Experts of a small language model: 32 SwiGLU neurons an expert, a shared expert of 64 neurons.
Below are experts of layer 9 (counted from 0) of a mixture-of-experts language model. Rows are named gate (a neuron's input weights, with its number), up (a neuron's input weights, with its number), down (a neuron's output weights, with its number) and show model dimensions 0-191. Each number is 500 + 40 x the weight over its row's rms, rounded and kept within 0 to 999. Numbers have three digits each.
Before each expert's rows: a language model's description of what the expert responds to; "gets" lists some tokens that make up at least twice as much of what it gets as of all text. This comes from a sample of Wikipedia text that the model never trained on. Tokens count by the router's weight.

# expert 17
Description: Function words introducing a following verb, mainly to, could, must, would, plus colons, list numbers and table pipes in rankings.
gets: " to", ":", " |", " –", " at", " -"
gate0:495485514526502506473503482499561552485536541542444558461427526461482488473503505524515469519507494397536516469478588416516518499483470426529562494523521459472486548502499430604572542528468547471500473519533488555476493532453480500480549514404491466513477517494533516462505509521512510520552477541466538542549488495513614477464462473545522472521563485462525540506440542456447479546489438520528489478516429443479534466468514491535526576498508474426517504560537541452479490596605482507474503494549556462557555468421556562560488426470484442516513527455427527497480497517541447484
up0:529492526477546571503579425463495495572521529454486451515542526448488504438570501482474476578455442446448499493496569418546484403560539496556566562407491480529524548514497526529488496596556486545494448511502466480530502500490541535512500534521531512547538420488506448400484534588412488463482555488460452515543494486532469485499498500515517545490589496476503472519522553568418485497471537459526557472484476547556521467485539586439439536478523487500470502556525467523568549480443480530473499478456474479497509519498548490479505509489494508481506531465439467525496532485486516406
down0:568554517544489528586447500520479478494483515490461539453403488465432467602464515485503503560495502478490513504507429399510465499443511521557517437448494489527417544550547506485529512556548520485505484470469507504505420494512502555517500484526491453520553558541434487436528424549474543537494588416513515491564539493438550543510431468395564505498534481483511509451502484494457501571521501519533504469489464503516454401552502489507497550542454564385503477470487535530534538498507497513465528506583492461513553540567455482496513520493512541498545480476541472456512510508516462444

# expert 0
Description: Word-final pieces of Latin genus names in species lists and taxoboxes, such as -idae, -ius, -ia, -atus, plus minor-planet citation tokens like JPL, MPC.
gets: "\"", "us", "ia", "is", "}", "a"
gate0:505500484517498438526563508509517549559496499559530481401496394469510528469560472484478494451512488492561438522493456578505524559463525484580465505502544452500495500491541555457524522524592509433539476477522475519524524483452480464525371471553546477503561503452533534521526443455535482458452484545528521562430584504567518499504547482481468528509521487537444558498499499462536535490526555431456414489541565512551557487485506505482513435459462428468491474436446510562571460494564495494477506541523456454479487484475480445485526466553448549447487490430520496483505469547555500463
up0:519427497550438485528589524537453466500413411533556469546480468548397473472495466451522469513510534495501451531443449491512538455479519423457476477529489543535434486473490571577470438517496533453518483406520500428427527456499506530585511557579501543507446491528519504512508515439478539479491524526476476439464525547493499534539509551604523558579478492470506566503483461496538482518491461516523497519539490460498497507527499493501503465501439538498506528552424538520520461524552407571524481542557528547496458515477499447521507529514455557457487404524540542473530530532509538516
down0:561473433496495443433471450525505477504429474487532507431410483509553526437500472563503467492493446550470549561516536465485473445439569513498602567471557521468496534485575444504536471481479506494512502495481517497491504487500443467504458531457446502487538504529570482466482463493489498506542475536514527534428531576554412526520480464436558498508534528501478566503443537441512522512487470488466482485564581552476466448477491503549481540499505490513532523648436516493506554556512505509516583527546489448435498469470466510515460484517516523457513501450508588474575458570504547542

# expert 5
Description: Surname endings and proper-name heads in lists and tables, such as Smith, Oakley, Airport, Award, plus dates and commas in music credits.
gets: "\n", " and", "\"", ")", ",", " Award"
gate0:468496527561431528522456550463579424506520508506464500571522481485522520535493499482410526555416440475492512451565464512497507499552553492463453538531466578456537513414459444508492497575480501441528571491476541474513478530473533415565466512543450518563455450454514503569549483465502532518512455476520454452466470568488524544556504503538454505493506446528472512514527445514428517491505480533425455520449437541511452552483554524474500446458507482494498430503510482526554515520411491577450527421496549463502486491548455498581440445479517517469498502528526465535472435509490575496
up0:491453539426539562516446514488501453542450509515531490550427455556493465494526524584532510436433545515525541481488456490447502476529518503447524535569470486479486504477525434531547449469523506465500545532545454426463488533494445466550442491488495515500500574441472453443523563495482509557509548479499463497398498527570429554494514490480485393414469484509447487520590499450514468450508440604446482518470510477444552489551543521477521429511483536504488524543478437538423548457580519501458520522507504484463458507502530509485537451426454477533471464474537465498453510499464456464
down0:491556476603484531499524479531483498456547537502517525503493520428465545454486472523482501525547501468498466507471445538555467509438552411509495544546530522508464404462483497529486542505536539484461536554540503496468548520430484447429480526490420524521460517552455512512433456507510489458483510470494477469498499491456467544562493459586508566510496455538447556525474574470505482521421526528450494486546429469514500429589443498500489490521519568494471485524484457524536556447441478568522505507378545505525434486484446503635539541517526460540464439526530568471479512510520477493

# expert 2
Description: Final suffix pieces of foreign or Latin names and titles, often before a quote, bracket or line break, such as -ensis, -ović, -ová.
gets: ")", "\"", "i", "a", "is", "us"
gate0:460526549565492529489501524478526447490504487480538489471481601603486479492516534464460481574399552506509473440479443510458522530511529457522512504486568483576494501479498527406554579487465545548516547487502499511453563539458491514484491548521539525472478519494494549506451485461517446531504481518514555547462537490437374436565551536439440451533536530400516453510533447506527446515430521460559484485493502514499534471480572501476450521487497500518451553439390505549499525493502444512467479530475560571516470439486521465535495565455564536534523475485492549500520481463515485487
up0:461530492515548547521537508461476551553476482575527465438546491459497491485540593519501487506535427529526457482495546529562532546493568436536524453483489558484497438449517474475457563511517488509549566475560584466499540579474492526535563490499501519559609554536486483482459430474497513459582516412488494439431552440511525520475454542507564496465485495466538552450553435488508446491458460507456564518528502494544468520465544493472546496485505477454426495424477503499455542432498526454436490518497473545430481566481498562511524499455505478613530508465495526498502503514489544464
down0:479505537506469513554469508484506518541472465518542518506428449541543466476469502486522442461472518497488552501489495486559506550516464440390490562516484544492470480464410525486485525502483485510457493547513464474522505500512529546471512492493517500482585452504562564491433463421494450514519568481461523503501585450546545552579443460495525480539495574479517477390534480519520520496436465473477555586493573458475552507479585520498527418504446502545559427469522430511478496487554517486392485471524426550565511573494503571491507502469485556550509556494453534481517541503487447464

# expert 9
Description: Continuation letters inside uppercase acronyms and codes, such as CC-TV, AA-UP, NCA-P, TF-G, often followed by more capitals or a parenthesis.
gets: "T", "E", "C", "S", "D", "F"
gate0:507555469594513584428523462474525478516499479470486515493498484428576468513481538444498454522495506573520535524525508475514447475524490518514418477392435429560553491451532449471501485504498486571521495397522551462532509510533541532508431448444528502505520506469454472598544465519528544450425463582485535536465448533492528530462507434498490472541467465537546521528550423494507533423508512475489474458487423504497523508492543455546484429557556440466452510543434480494539485542453507553569549500470488443482468493485518574562530490541505495476502518447493539558471509483501514476
up0:435514485464541461496510573456509500559586498513463451567550511483485526494570429536538547416547468555497551525560496498538516480467439547473491497571521524472491514426445553578462507483553490483573504490419506550474461438463482492445440483497499475537596534510499519479559475520499469456468463422491533511449534437473475434558492481481468518499501513505448497425505464521513527507453460501493533504496402468512428482500506492485385404387494552514472444520473514483455480514560461509444485511513493466509509524540473520506525492517530495524557476549545523504559516555547471484
down0:465510555576527503467485500436514525518487493494465474485503586518536449596546522515518526446497573489506531458454449539503532534479423439514537485482508446470526482486516524565460466462502517440523422541577474471487445571432502504450547531491512478441480512464539557542503479508492452523503503484507431494519527484563525498517490510553505593444453545522513529483532488450447489482539507484487500493439492532418550483529633492488582539573518522471527485492523506531468559490467471483552535494442384508486532458396514526502479466480515483524567436453548481491518490518474465596

# expert 30
Description: Common nouns, often plural, ending a noun phrase after an article or adjective, such as areas, groups, levels, years, venues.
gets: ",", "s,", "s", " series", " area", "es,"
gate0:520526506536562470486502483485384545523546428490507507485517527537461446447484434523546538529472486528487510466575451505478522479520531479554502499502442486471524496480560564457507517489451531538530483485456471468413422544546574508535520531550507485448448436478547488494485449516507563498499387550450502444472444462504458530480468476491477459475526457485569495527522511497483539590452505552565512480468531467426515551473557509532451550592529509513445462472482474419540508437518477502551541494554487473490592508518487441458497518511616477478457544488471458497451530512506559539
up0:554492540483492463523482483597512473420434492532526462529542496433454542468442533484487515496511521479472533508498444504557494600486495550463438518521558473503467506562473472495450470560490473537546611496456500547514461495498625559540466494488503483501481491538534495486507537485501517501476502466502511473586504434455570471503496568477454457518503427514465452525498464594478464528544442504467545501483561543455479541491500486517522523506525558437491519508499535477488476485503578411512542498487504493600465538524501536586478485550392479543522489477575500451607480498514527485
down0:483487501461521436517508543560527453478504487433472556520526504456500476536489594469551501509508503497542477483481440512535545531553486429491499536547440493477409453554490411560441499428480476456515472550538484529497515487489460476549421456526527474527434486509550483527486482529518476482476455490526516535427498504484611451530457533515484539484503512412514510503423510554555503495507471479534489498490510478442519538455525474511509529440494488513498513448579531550552534537534450496454424447492563577542523444548494626515526520487561445605454501481520584477551489513499466535

# expert 37
Description: Subject pronouns opening a sentence or clause in biographies, mainly He, She, It, they, and relative who or which.
gets: " He", " he", " It", " it", " She", " she"
gate0:594516491501494508506514505473526479424490472498500446435541433497510449470517584434522435481504567489490456517559463444520524452439490420559548555477479508505497531533525513508470405562440508472490507468466533535523529490477460541516558518484522541568516479476471469501538478439534593440562502515552561430557460500616473481529439579504491425496535504472519541481458524472495505438493490544542576495466504471555547466527379511479434515505506540518512488459466484501499472498497467481519466544478417465521580520489503436539497499519536438522496496462561530460484481511499565481
up0:513555502537398487557413508471510507524504536505502433475541522437577507487491483471395583431497461507439497524469552564454499449422508477522544497442537452466564509447502478474534500448563519464555523477509493500490486471469517466530454538504559558453515450504477554488578534484460518501492538494510506467486443536562515511512541510471494456475505514552460392404420443442528524475507477522534531491493480545444522513539505475586520515447467537609507487458399485552478484492539531519439544495493539480509539475437499517528513468479504454471536530500526472541558492475443514534
down0:554465611485432437507543473460483533558469493463487545472423453568579490475538469451457504469450456461518557441480469490525532440562544520505479431480564485499528490529525568443472559487473510535464518561490540543505461506509513518467523585525517499496470536564476459536498559503479505497569508514539461600426456472511399554526470428505544509514520478497505522531520497458528464472485487574447518533428490495522489544511487475474535462542503469532535509526585453537510523466531461497500452519521472459463515453552433467463393494531473448536503530485574468448511484543454485552

# expert 21
Description: Opening quotation marks before glosses and titles, em dashes, hyphens, dollar signs and parentheses, common in etymology and LaTeX math.
gets: " \"", " '", " (", "\"", " $", "/"
gate0:606529473426498520481426419494511495532443458554477499461514514462500530568501537518520446500458478492557473500515535499503590469538500380520447479449496491495457451480459492556559497520491494479532539452499512494465520538552509510508522373468476541432426443460517558541512491523442502490558501543486513483465544459493512502554578527496464482492437543517518525427464413461508542557484507472531427502468529525480557474569480535482497498524515419506545500559487490473508505468469502443501471433515516428509495464430438412519445456480480515556467546472524445438446490502507482482
up0:472501543514523512467480412464511469400480529508461495451571578547416425471444529492470470553516555427574589467442591466485471496571525511539513520461464449557402462504521577527511499509492527534469542460402502561480513520500427501481438465448481473490510538489424523430493492501515457455501499501504561562504469573484500520540523512488483559469542513486489449548532498433504467440486539494556413511489545445481539455505510524515461543490547485502530498466553467454481520524594539512419539479464524568548495536545476480485486491518534471487507502519481479467492493479460479522
down0:500507529471512504473478448414560502507497538502448450538453477569534563489519478546452566520455523476472561487535500551536569514450533511578448467520524494486493438510500472473587518481498536521571419459406501526526498473465525538552480463490510557499520552521440585500524530512497497441512460461425574514478554533497504481485470465472433507524508494441550437476461525516519470470517503493438502490450499502505521557418603587507484537449591525442447495530505453461475486547485552436481551499473560485545455463540473464525566453470520479413548496489505465455466469482545488521

# expert 29
Description: Sentence subjects, mostly he, she and they, plus surnames starting a sentence, such as Moore, Craig, Chappell, before a verb.
gets: " he", " He", " she", " She", " who", " also"
gate0:510449470509520537500522434457549501497456529493511523457475575525450524502513538483424499418450476521459539531480508471541487500484484529465530562567498468503501496492533448523539521412439468472566446464421502531499511542512491575475498586433459538527497454483522504489469531583501517456513454491514585492464488533498514527567499537525492501587553465493490448501464496443470563464443490488488510516562529457473524585553514521466444557488462547505539482518524502498507535505539633526466468584478460478499562477479518491506403526458546585489505488497473464510567556506382521515
up0:461487485502543514513468499526555576495552484446388457485472540504471493465475524478597557496511562501468461485476450541464499538471489501458556551538468478453531461536529477544481515511523454500570555516449541438489460501618559538527567538525490479463481439473503483532447518420549556468508451468528532469552438508482500421548522494403517449524514484503486498566531516541457496466490552443445468536539557467440497554540522527535492568497440500453470535499534500493557460544498492565501454468570537450527493539422485476483473530531462477580486478554516466439457556523503531485
down0:523541494481506430516547461531545515453520497492569496596494542496521506546483516624523476511508508489458515472472502526462444451456455462457448492506510574501529415521521544483551474637429484503495452540504483479533527482610535431457459469502473440569530530467578453502517565481419447586501503510490535500516608454484534525481426537490537452453508515407546490465509476505407470535554525539502455491472497515540497574475510469504555511497554516482522510484478489562564472472516512542447458496504471502468478500517475467483439531530486490529489459507494523540451484533510459472

# expert 56
Description: "the", sentence punctuation and noun endings in ordinary prose, plus pieces inside Indic and Thai script words, such as transport, alarm.
gets: " the", ".", " and", ",", "s,", "es."
gate0:461532439480544464505510531526509452490525476515532501490473505622506468526428507466556503498505493443448479490527474506488518463461523488427457521496475556472530652430471517488537538490446484468502467551451511516545572489469571530492485503517524537458477462451537484557502548543572509463566512536461472465514506540479556529443573521509556567550532487552469467516490486463560515435532543460504544509501451507479492431546548531443556517545429473511454522560426562498454434460566487492507417479521449570467429492484522485539561521499517465517507543465529490533476548429515508475
up0:444504475562468561445437472479507438480480506518590475516487538473465472575578493486543571513528498529493472448579481543524454420505513525465453515421510514507558418470538414580592482490519533528514484497524503439438482462500494497451519533477504469515483511428553533509421532529502579569536519474434475450435546561519513496497507551562486499518504538547500512483533546539533574541503583513485511508446467517471536484560527446485503503517519487438531454470545540439481462491485547484581539487526479486505489492450453483515471560588497466511407444497487471488524469482550514524
down0:539476492467518468577494490487588458467509560456473451453485538454527484474500471519504451515446504483508480468432465521515564495460547568482538469421483559388434426488486503536544461511541495518559491539483573476462518487458526498464527492453511497548452569529472482573535493502508557491565451496503426484491439541528517518516414479488494504492482444508549456418503534504509585467536484547506532522468479498504516456480485508560495531483507526532454541608518472409450529542510456511541479540467510489578582538513525427446542441564535513536500435558424504499528503528530486458

# expert 13
Description: Word pieces closing a sentence or clause (company., area., months, while), plus numbers and names in table cells and citation years.
gets: ".", " the", "s.", " that", "es.", "'s"
gate0:489552497508591467501524550469482540508516382474538537479546550497483471514457455533533458447498457490507475575384528549474483529453522477460479500530506492411541532545489496574475537502544492514568537428452527478488452496556510553528439484535515466504596505526502490552497440490446487548450497569536502521461465454522491540425449490484488476433480506466556441510467476456508445484479498401516437507512571543472499440496554499407485543495507533511533501433541510486436522484526528582459536455436479499485537481513462522541511448565483554515452484520490444452494463536463510464
up0:482491494490574467522517409543489528453532444465477433435447464534455472513430498465500492476542464560529494547508493442512518578506557501508539513406518433472524505507517473502482468544464532520500564588519556505460489499463432498416496478524471502512572543532507503416501500479476518492517527486522458539503506582526589561499567465439454511492506537502535453461535481489434460430488453456550441558554530446455464520529503521500493499509490491467442462508569537520487464422483489524467485463562492521445467558499433552561604507575444437465508468448456483482484524472511524488
down0:457547581517485495540526464516516465528578561427535532537503499469501510448496473530505483478526445561482502549549486511518525551538558439469504462485511608516479536483545493536453448496455462554525480540496520476476485490543479484509502494514489521519461501482488477534560504460502534484468494542452515421455530550487551469436470515488541508491435488496498562453537458459543502503480490492416460411558482525450582437409514530468512484443547510571489534493497509575508509565436415450479460533488520489459432468541487585530403578470487546415508528488512480583484532484450434510

# expert 14
Description: Month names and day numbers in dates, especially in "Born:" lines and "(born" biography openings, such as 29 July 1876.
gets: " October", " in", " March", " August", " July", " December"
gate0:499468566594542516576605479437475466504488451490572529406452497432464482545502512443494457543521525488467478351422553450496518520495438488525499520495518458455555516507458507492513476564475477495453532442549513437456523513471473540435485473485418497482457491467422513475526492535505475445504488492519542496480508522532471505493501541591470555520542450521513442500473532461584540479440438465475485414482539520515531511478476525488527559478535479461466474478508565481571587504545533445525492422444539471452497538448545499464491454523493466494513520452472529473490495518496500491
up0:480410537461587535490439425534536497519551530532528502520496524457477501500535541525528477531598463481549489613494492510470507449474491581492545504498562486462479531491468553480544534526560582543530470465551524560438448496535502524424476516432441491441592459434459520479479531582470395501520535407454490472471504504498522467503464499492474480516524498507538572524492548479408426476492491531541522429499540504543478524537471500471471478414513526492529462461491519527488481515582533465509485485470492464544509497441450430524500447546486518535463514476436481515505496437503501546
down0:480544467471500490576470542437558494453488489541445527457482558470502477509481451438447494477571460524434480510475463525526488526531484562486486590554527503539447402538562606530477451448462482458425473482439523450502485520495486536533461506595518471553518517482516484532433530551551483530509448497491528433534571519433476480551476498486529503501572495529569513504483459504550490555486454486473503413473541488489485484517525509490505546534519498508467503530484536465523560440518538531449470492471452507524554453436479518507424561522564463479457438590473507478544475561547577554

# expert 62
Description: Numbers ending with ".5)" in tables, South Asian name syllables and assorted pronouns and verbs, without a clear common pattern.
gets: " ", " he", "s,", ",", "i", ")"
gate0:476494513529438526529556550499471493485511518429472504549571455542502487472528578461491504525579601532459562513481464494513524560537536485473423446557502517426461566454537448554472515531530465573530496453465548510485523482465474445490431516444461436596438530476501567542535484478455518461454521529524545547561494572542538516530517528470473499454516499524514504427575476492499511522504469510518485530513427514500519462399465447517484421474479456490500540486524559457514497574464500497527569478405491569514502489481463477526474467500445491472485545547466521519483591431512505506
up0:536507508433551458522484503537484539464514492518519549531508478551434567516457485492495518482516566508566517480560492569470484546472518383558476513561475439511521446455512502464521548549467505516454514502541501576422493525490564513441577446515490509566454548597506511470508483465527495554450526553426516564466510520514579457510452542510543547537474501499454543465474494450463488462512469634390470509509490527487528404586431477462557485499494428483541491542532486520474490477471450545497549493486515541526497482476486451551456496512502495452515509526554473556495495469542502521
down0:512512463518516454514504502428482488439549467480538521418429508522508491514516461497479576461529544448462484460424377525538472471487515440494475475564462477575490538536529444579507462450569418513495422512449566571561509491536484542459560595513496506436437565485470490498511487499525421517534495537500536512536540498497471507466476507445525516495513521530522510477509429546499542483517531513517533462529454435468509398521539516468515518525430598520471514573476420556478489514537464487519457595538444456465535501500596506489497498487535495515546513546493510490502484509480507471

# expert 51
Description: Copular and auxiliary verbs right after a subject, like was, is, been, became, plus parentheses and quotation marks opening a gloss.
gets: " was", " is", " (", " were", " be", " are"
gate0:546445515518544528519486490475504460530535511467456520487422490465538539465512490480496446456497486499456479503495516473492518574458530537520521506506507476444483433590457525499486479529469543461560579450468558534476538428528526502522538566448491496473511490532482462466516512486480493458497432472477520493500479495518499518519573585466536466455570543451450503456549481526484505514437559479493518509504461501433493516475504511617476454509623460428492612493499556535534436490500477498542437512410497466515482573480500417446468461544483531451468437566521490530467384482559510529
up0:546588522494473497579477445548502473473479440506487473529647498526507519471525536496497512542465509524505456560457539527562468478523473487469473441547548444505517446543522559507475515467459530456494530472490446423427559467466475517476559490598502514517535542484544455508523455471465544604541441544514491544485559511500496507626482475467496453539464575472532428473506507540523502472517534537458449458501509552494479553524444432546484508468452553480431520557469458472542524508545493508460516482444559489534562518477483548522506511496500492539548528535513443523455512430475536559
down0:472499501539520459569553528529538538474431475515473523509456495404472456549557549518486427541464431528438440526536569511537569537510531507516543447502529489572465627560519534507536464519503587460516547436491513531550535511534472471531508554500516470522533437462497499506458514545465474543478554500496463475498478537517416505504456496488500510481546499479567550526475452499506567439542504494496493477515454531459460430457434500494516496485466477515434499522425466490548479550458514505507442489491539534440484553500446426575547468521431545490429569528548539472515402482496478491

# expert 45
Description: Capital letters ending abbreviations and initials, such as BC, BCE, M.L.A., 5-HT2C, plus stray Greek and Hebrew letters.
gets: "E", "S", "C", "D", "T", "M"
gate0:517495508459442510569469521446534505492485472492564553552448545504435554508476477488481555531544539437555471497438526409579479525502498481508518448579529433413527556449499472557457533561478484487553459476556494473458519532486573513556486516473491455471445489548529522463524446542561513508549536557525507565551535493531583471509576439497521489589481508500506493424442461517495454464443529513522547509560536508566539533414444535433517474523530532460503497576499537521535507475558510529475520470493454505463524473485501519538525535485469498447507478506546530584576453549522483526
up0:504606451490515427530529451461487568487554511478479582478570539463513545522488516503520520519514466421480491501533558423520521542520460520520444506465552454466465612487452478573535507504443527531541510517492474510537591527532569495476526474515561504453462536537439499471415491516441476499481491432531526423529488489458505554441552484448443456582537451481474491486553479528549550514500535434514542497517476566500509569492492489540538515474545475561591555513532475522471479462492483481454537489500569477550411544495555459514489493544444519480555473493516554440502503530491539487
down0:446510506440494521501442556490493534503501474525484558539510576498540515518515548551477477492446534383494506434465467474519467466519528500483561488422525469516486566495537533532528531515453426482562468474558458504497520574444595446545500545443548449503564507455528507453454506491486533513542527489443473507451535507520499429490490437582529533540558469544515457532492468536434534426467543472557548497472558490393521512507503504506510543476507482480506462528474474550469549473524511460516420480458449464429477522496486508465510509532453584550647491489491459527471491534470479519

# expert 59
Description: Pipe separators and semicolon score cells late in numeric sports result tables, such as set scores, totals, and 1–1;.
gets: " |", " ", " 0", ";", " —", " 0;"
gate0:484461542459513465503549546490495579475554540447504543521538498498523515509439465547606519491499461505409522470525530523446480471483527479514589485485551551496556440480457535486474525444477526459514522451530508538455585446503544516543527544519454497450449529547539467478416444505542517516546483537506496556510579606480505430491546499481496547575517474483492528464512551479457578527525508479501451528424535437478495534457516524610435486578490501508543569548473507514513473488495479479566443503449464486594460510542449509549508496512558501522430520505523463575534511514497507497
up0:513438487433512494527507495609463561516443522485506413481553483564500581473462504475452499486513446482544446473524463425476430528511591471457497489527513443500522512451478436398496511551510516504561512468484579528508519453499527464495477551521483522471513538496529460455490492484551592514489525388513494551535524498551481479455556532534510503494423507507481475496461417560482492509499447444482435489462458473519466504568442500527521453445438552447515495538461514561446492488532536498437512559566529489533543501519518510524450493464474511468553418498539575537448491472525560530
down0:419526479543462467554491420529463524537500453489537474496536526421472453492470455566509479522436540574517565555541482503451538462498504513535528452466441441503573503498497510530513572545525457542443479480530524528437488538508487501523482559483518503476552504475484447513531456521533484602494443462488507496457489487552492553467446518486499492421473452513463536551476564482545495516465531488524513526389510501494568473469611550492402448437502539505501506498473524495527517566523515583482486456462492440512470536453432467514502525537502546533538438454527594506489537404531475499